{
  "num_hidden_layers": 11,
  "hidden_size": 224,
  "n_experts": 48,
  "experts_per_token": 8,
  "d_expert": 32,
  "d_shared_expert": 64,
  "hidden_act": "geglu",
  "moe_layers": [1, 3, 5, 7, 9],
  "router_score": "sigmoid",
  "normalize_top_k": true,
  "routed_scale": 2.5,
  "balance_loss": 0.0031,
  "balance_bias": false,
  "router_cosine_scale": 20.0,
  "n_groups": 4,
  "groups_per_token": 3,
  "init_std_router": 0.00916,
  "lr_router": 0.000865,
  "vocab_size": 20351,
  "norm": "rmsnorm",
  "norm_eps": 1e-05,
  "tie_word_embeddings": false,
  "optimizer": "adam_variant",
  "learning_rate": 0.00194,
  "beta1": 0.9,
  "max_grad_norm": 2.0,
  "batch_tokens": 131072,
  "max_seq_len": 256,
  "train_tokens": 570300000,
  "max_steps": 4352,
  "dataset": "wikipedia_en"
}
Below are experts of layer 3 (counted from 0) of a mixture-of-experts language model. Rows are named router (the router's row for the expert), gate (a neuron's input weights, with its number), up (a neuron's input weights, with its number) and show model dimensions 0-223. Each number is 500 + 40 x the weight over its row's rms, rounded and kept within 0 to 999. Numbers have three digits each.
After each expert's rows: a language model's description of what the expert responds to. This comes from a sample of Wikipedia text that the model never trained on.

# expert 42
router:500442543539452507497495581453503452463569504458490503512460513486522517588528476507501484509550502526498453500555504497467494485497576454545473466590499550474559547422500494502446535486517539510534459602519524487503542493499480540508501543492450558454505476494544530476556541526511511528533577501488525469488558500476454525476543511467537525419496479519493465498480495533495439467505520541518453490449455557496430524430503565451516428506492528501509423515511504490492509567460408436513433556517474569537516480516523550534558455473489473492532540465479506552561509543491418556505428465556544434450545588479562483562511569404461599479461491492434479545493445472507537464440
gate0:614510523495467567549495502514452499515474464486416532472475473459490513495519493489489541530438468525501490521538498546490451495500480451532501501486535514436609496486416488488542535548493522594527519476544546486497472540560590536542519421489505480444405558499495548520552435492572551515583503523482543394469518486539539526493494544494480535529526520556485493513534504481478483595443622484490532454513544500532538396517518492541535508493411486450504530519512482574492509455487481521523508516540454476547484584431526518491544459527522498504441488480484477484478543476516439498643482482429499526497588505527468493516477503475508498570496521455524495500514548523483539466494
up0:458487504533448546560554515465453517538493467495494536536480495463489566480447482517485591505538566501545478463463512486491512492435489498491433525540494488478490538513518478504527584463507460454522499466534495459505494478505548522542500468435562481451430524505555542527483444492590605480660498533498482448456475447492473495515472515500519449476487413559441477500492445509407461554427526489501517489504501558557586408486532469528511500578440443421449537505492407581464468482446465552481483523523482510521472542515524584463567430503499459578453514522452529454485495490476490503452505454510456501531538479490463563492479512531523503465471492545538524545488509478536496506458
Single capital letters and name starts in table cells, lists and credits, such as P, T, K, Man, William, Santa.

# expert 38
router:488430593498485499447503516492551514528560469455473498514430515487515480534507449481502462563485477496494457535562488518460524471561520469511492457532517537521602529544442498460476536501490539475526554540517517537525468509546433537449463500458470570437488438477612549456490558571499516425502566440510561445495571513495495504477569521474528530456497454545446463495445536480492486505509539475514408508483500574510465463457493564480491491479422556524485484543425468477495524481486438463488451596499501539531476434521496459517555485484466525550462516484491497511500553452496458522511416506518475431492559540537569429511544483455447599489466503480459511495468405479564499461453
gate0:547422528533511481532513505477437538554441477520439529452467440489510522464474464546482518522432453544553481515540493487412547612523472472553475504455443507540608529533405467466483514469527540577520484464467525485485560507542504473528442565501500540452394448417502558435508468524498546510510477476435500461515540510508473429505507481498499498536567516557466475531470539498459578519537597521537525518530488475544500498513491498533477506516470494509492555537460491458473548481477494423503510482494461509482469532508543520499459445459484497529418494468507474445552550460471478512564512594531488461499474461525462463496484407487513468552447567480562463406485542441521525527558
up0:454498528554432494477450509534518573525470547479453475429502496464590607460432526570535548508455608549496531518571449512436497575486492477519504419486527527451551516557488506415493576509493574453525499490441501501459522531506469524513483550551483465471453506476513466442524460543439528413632537452566521508509462548495497475438550542484537562506524428505498483517525468466450529511479522483538491459507501496579511459484482505517482505491525491508512523528478557465516491509544573593578480511462483489437517539464504459518539490486552531533497474534439443543480468551470477494492472573481452473518501436504520514469503481536550491588457517477522510467560538456485516455502
Capitalised starts of place and person names such as New, British, San, South, Peter, often the first piece of a foreign name.

# expert 37
router:534525526504517514470479588492524467509555459483488464466515571475474513523525552544493458473504451499531518575498483496467529398481520430542537506482506471493524493464507526542462575459525477524558576586496440518582492567513407501496587511460501602500437517491507522548532454505462440518578464484492521463460543459535470524460570513476530507466440507480516453517581515530554523495522540438439504516543464503495506536433578649508532470497529585501489454495481519574480500577478442500493574473514454557500534500538568556510490492500547448443479557504477482460503465496459477517467444535538597489483534467476515502581484505505456549480495488493482511484482526521508511442522
gate0:526483493484495524509505509482472383460496445525484562483597520575525512584477413558491544462444487505516485482508548502484469569498522453485483534478523492503477472530490498470507467525483509626497544514559478562532440471391545466487492499546477460573575514465545539528405452512499451507476501490508567501545457520492559488564425450507355437497491543476520455459430539462529461477550631483537450483490525462477421533483489524474506492551535494513459520530523481501541500455510515500525487493481475502470527497520502507490539543549486563487523527468507535505508479526474489485596546559464477452491498462478512559486555411520558483445538476495496525468532520457524543490473
up0:594501475464513504506454521546555533479500461528523499506432520477469428507475541486446545505493548489511481561488477490465502513512495509469459441504443530495510554529520495531545524546447414488532483481484500485543566499545484472586537463441466476458430475505498527527552530431543500427629513455417482549470510468548495553496445449509541531574543515513476574529597475499536510543524528558528548478519506557508562405505576528521526470468524504491468530473518520497509427573474520626471565458575475496518489500430474491464515547464507537515488464480522501441520524477525497506505498407549564481514464498521462509466535463519464519497400584461443454529463501515488475540512
Middle and final syllables of foreign names, surnames and species names, such as her-on, Burn-ley, Val-er-ii, Agac-inski.

# expert 31
router:516465496488475553457507517501527531457524494408405469525548575515521499546511509528480479491497454495537479537539529496455492506547509479532511489515506472479551527534487455504453502539500446496483493608504448523550531584499440493472493613538487455449500564459529492463516438526412412469573507525408516439517575524530494575466519481493500481522474531549488403445493513500527503474527522531469504470571526561467433498448538628514531544409492581515517459505465543494480474489470468505518496560497447496525553501505521508480588477460467428475481455510500458506524477504486477573558532450590541481536544563499554499501494470435527553472540515454499497458520481486567534536501
gate0:587514474556508590500498491506508469513520498511504466545524493481466435507440531503471495539606450536554508509435502486503540467481505465562426520426520412503526437500485544508539502502499546610535488570524529484478437504465507520484490517495480487472570505513440456462526530497480517523489473503546441524561561463501501509482575525418517566594511478496537456445516497548522503556490554482456493491547520490501483523496517510548505548504521548448515424450463510443509505552558501476517483406476455624449403535513488464505464453527488451474481428555465498503469534466541450536619510499535504471463520589534527437509546516501527515456437484468479499482491508580556515490494
up0:511516543485507561497521550458536501501456447434540504436507485482558521521524432470438468541556577483469498475391564448491492507545528485534516473493461477470534515536529536563533525499480526467558481535511527507524492497496480492486482511529518413454565539520451434502443467507460495476651491505519466546542497484510491528490459499451495515560508564506508520389530524544480543526448504547515525508500528480539515423464523510526543483502544551468455516520513472497562479540510473671488520517508528562492471498498492489508511433410483461450434483512421477370527519467556482507584522508559472469474452578492525433474508503462488533515535467461504500548455476508512472522470
Common first names like John, Robert, George, place names like China, Mexico, and inner pieces of foreign names, e.g. Olof, Aleppo.

# expert 9
router:495482541478486507546530479492497490478491503510490567477479535532481522583479536493443465422490506551498513543513569507469496544559594451501513462486447552504539493488428496493472486508441479502484501500591540499603476529492519513520480577493484480420610515479558559541512509547499445456535531486451562416470489478504605580508493503451490511531490471598523488522488558508499478554503473494568489460494477572493427487393480550465591496510553530517540439523524509468587467503461448443517483492504519452450461482518505484544555509419551535499546480533539511487545527495524493460492520489553539485512575579485490395519457524447521537484461518489485474543495476508556520462563
gate0:576544500480537534518512470448443436542547487532441478517533519535444470521542490551580541497493480472543484518556589460513536532497467565490548508472473488509496547550410511491500505519536508667520509488523446505481531517444538446519524501560467484499493543523439552517495402522476441468502496519547513421515480544513527532502500529466448435582488513417497544450520547490581489510469600517553518552455490508528513554492427504527473528471525509528514546476535561504479509533541546498454473448526494518538528470508503502481435569535547434429526473532536489549555499518536456503629559518500493535483501482561493522569494540489461479429491482505494476534492538532474556544530
up0:460557478546487545515538523472519528500539525525529528451554526470506419505442521508443519552490614458485487446493460582558534575462498493488444476496519474549430526474421459556490511480475488523473490528474480504530530510533490447480455482574498494490522571516465471489492501516520510524629503465469483540475563492484477468450491457517575569493486510525498533461533439568490554535516491490489507505546517494502430493485455498492513493488486443438508470488534478458445519481469495652515562494429482490479518489567476472457487493494501510535512508472442621458473529606587481482487495454536496461582486516459533434489486510519474580444503529532490540563549575586482516520494
Digits inside years and figures in tables and statistics, such as 2-0-06 or 2011 column headers, plus pronoun endings like them.

# expert 46
router:490515457556466509492508627496540436480572489484474464524492522472488496569560512524509463495560463521498531530522578472477517484500602529528488496573503532484556463450469524519451557520515522496537494572517543506516545541497462521492578536500478522552458520500575546505562537444471486575561521534520484471493473404507497471485532503510502480503504534473514540507519478502519426457499531529494431492530482530510493520432502607436516490513475532539514393508509509488490557562494427447517494572533494569554488523478475546519540489508453452471541492473510467546505470533483411574510463454553548474442532570457562449582520526415510567509490485556461546524537454520431527469437
gate0:583460541485524521443522519484453490482509442468476542507521564459530502530426517509487427493620464529538480492489481510526505525512531568519493423508508500521477419468553493475480531497473590542480478488528481476535519510513505517476468487594500506530467443433557554531503567460422541436485567509545448469555469600562537481548524474507507451527536512507494513489466529438486472399456650530469491568531530516496446489496469516551506507545468468541607467494513578521483534516450478481447512527541507526516490513547458520494510538468479508446528504539500449518473497483550467424643505529481487524497504494442525488493483474467499527470422499532506496502426453491506513480451
up0:453452454453462558442483479524469500545504496509465507528515570535460501499456615568482505456586546487589532468444446538484475609529500529465541484460531411528524445477496521498482501544525577473508511514413448459468528520515469497475465462549448499481504448496506570526551454500510500499577509568447472520548481533550482517528498483540485531602516469504545530520504504497615546448489447492489477522535497501515536402496476501566511527505481522566545497521496539519485512521515495641482498491561497452537511492476495508461536565575545506496532504544510412487469470540514459490510498573494573543485449481485558492505498558511497467496507502596435503539444487541472492484525
Suffix pieces and closing words of names and titles, such as es, ers, ius, United, War, France, Act.

# expert 25
router:544467516521489513483497475522511498425518484559464562455438522506531498529492520445513471472524448513507460492474493645522537494529526439484484534486521503428567513506478467457556513545483508463511502542586593506509514572526464526484463570495462536485520522476568478544521564488524499400450521518537566494448559471578521529603532473482515551463490494597530459480421476460515467493551464516533463486547455549515465481420536512543522501506508494554528477569551455411537481560531476511577408507489523448449498585534445536591565454456458556489511477493485473536581498502533491484477531445526500479462481533508508543452471500522476527464455507520511493523462482529541467469491
gate0:600467504463507526496436556522531479567514526515506538490534509461521527565543527517463492471513534513459509442584584492504452541504502489522533485460535500536522461520559572540507455517500491671499515518477485498509373486538482487508486498520550527474601473529499451468514465505490513500505497578475541495493461587509491510535486420496381531501525461513492479499486459512473507534481579476469508461477488519495489482504486525516499495555542614517592508515489563543494501488522509475560517530511511497458499517483552522481452514520434561446472496497558499469507545515564386560588486499489500482496509506505526449543498490502458498535467521508655476485477417510511536515485
up0:471495574509534557507448557572489484487431486469496485489495465462536422550506501459478531513540638540456503493552535515516445488562437539516558500450587500530512415508555553503553472482488481544417495484473569536506481494543495507512522524505551481491547490551513474492520485501511523557641496500449523542518517543512501498508498490462431549482562507506530538521497459507482519535514494440515513520483478495445539476542428499497502511478492613553596488455515487509465527450521534553524524535485481488467441519500562470463522520524464528449468520497534526542499575578489545510506502486403476488497443450536503471527496498514471454653487494431530451441471429491474498515550
Line breaks ending table rows or sections, the pronoun it after as or when, and capital first letters opening a line.

# expert 22
router:476490561485464508462515458524514474466490476495494533481457513461543490473506478540540474491493464465446498503515497516505562476468588501465467537573514529579536508494455477455492582520550442521469563493527587431520499562541498549541443475507486517466485497510591488527521573483417534517543477556480525510459491530480553501510505472506514516399449468591479460477488495559452559525516484460513450471443477581573436508429522566508577538540548470495525470560506435526549483490564531471539526547460478583518461493470557506597544506479528544485513528504465471515567476498493477510537477488490446436468585592475497403491497523459482523550490467557437513472488469523516587459475
gate0:585454490484552512475551541559443452535493505485481535489507532450520536478486410531547530480487454523448510544487527500469519496543488543443533446555459483475463513508481404464507494556518526565502557460438534471486513509477501472432485492511527514555486467489482505530539482524432497553460491536560438473496483567491556478475520539471508478466493527499482554486547469539490482488530581480503498517452471492479520567438521499493480493583527545505463473555491574472492552474474507540563471506538527507423493498471461565510434503512465446504464443493509505529496480473594501410646496530501461525474578522556430473537419399480499435523441493479477453616497466462514477565554
up0:517496511571486537436469475565492492393513530531464485475537457478457418517528474469506492460495631573523432490527587494517483497460475448520487514537499446524506521504478489469509527492500493588491504493514491474499467450529520498509588490569515485501504593519579415501508491485466538578646475477479475546480495466534499533475456504540410416532549523513456411475527504551526522518512506501427525484497555478548502446480532481548542486463596507478455449499463473551467495452520516559575522502539489504493508554566491479478599561503528513445475419458506497461537508495527437489514558470511495479509500535511474449474510538496534454474515498537445440487532475507571514533504
Digits, spaces and dashes in statistics tables, coordinates, dates and scores, e.g. 48, 1–2, 2021, plus a few mid-word pieces.

# expert 2
router:431438569503452519504474540489552421499499432496445522457528495476436459535448443496511466569508516566409441551540556471513531454535552561464508463575471529508566512473457478493515476520380506507496572531514519507547519534486483508469484518470472503493491496442647556551471501518433544443549580510422574469501533524466577546452541521556480501462493544527473514489424494520494534526498517478511500435520510533483480493448562585509568520521451511513499524620521534472554506514509480491522464537516457553525461487505486498535590522502502498467492470433519465477510480520495475512529510506462464495525497570475514485459459481494486507469495536473491498542441434572553521504428
gate0:551568580450484493499532519544480454566552485533489486573515503525484534537503505464510528439454469595489485555548514477544484531463484474503503502471515575488539574554496476430452504522514548645497505520487558449448455538522606452471515475504564513519542513482555546424501414587488524547568512452437523554526487545450536536421540507537488560423548468498480492438474494508501458505505617493420549467506524488566516507484563506501453506500487466497507504515544540549418495541512532546512488536491498528518462553484506493486536488539485472448495472490479446466568464473518483534608431454505507532509516486529534518486499452482541482504478462472448525497487577514472514524494
up0:522496587495521491553489504464434545458474506480516454533477482485567557500521537478418546487550661459496498529500391468511491459450479510487546468524465565479513497513461528609452538473533518508467503520521541474523419495523491505507533474474520532554480507465410501436530519469545474519601482482460476502474488440525491464527486519606506517534512514556497540535434474475540495510490459526493476540536527513485488499489449504424522489525512439506533481552541451508561516526507468566476509500441558530465547555445558525460586473432529477528448592506466584539488490473449460555492505504509515524527518488488453489444438509450447549499546471537553504495452441546503488523423
Line breaks, table pipes and separator rows, section == markers, colons and dashes in lists and tables, plus mid-word pieces such as al, es, yl.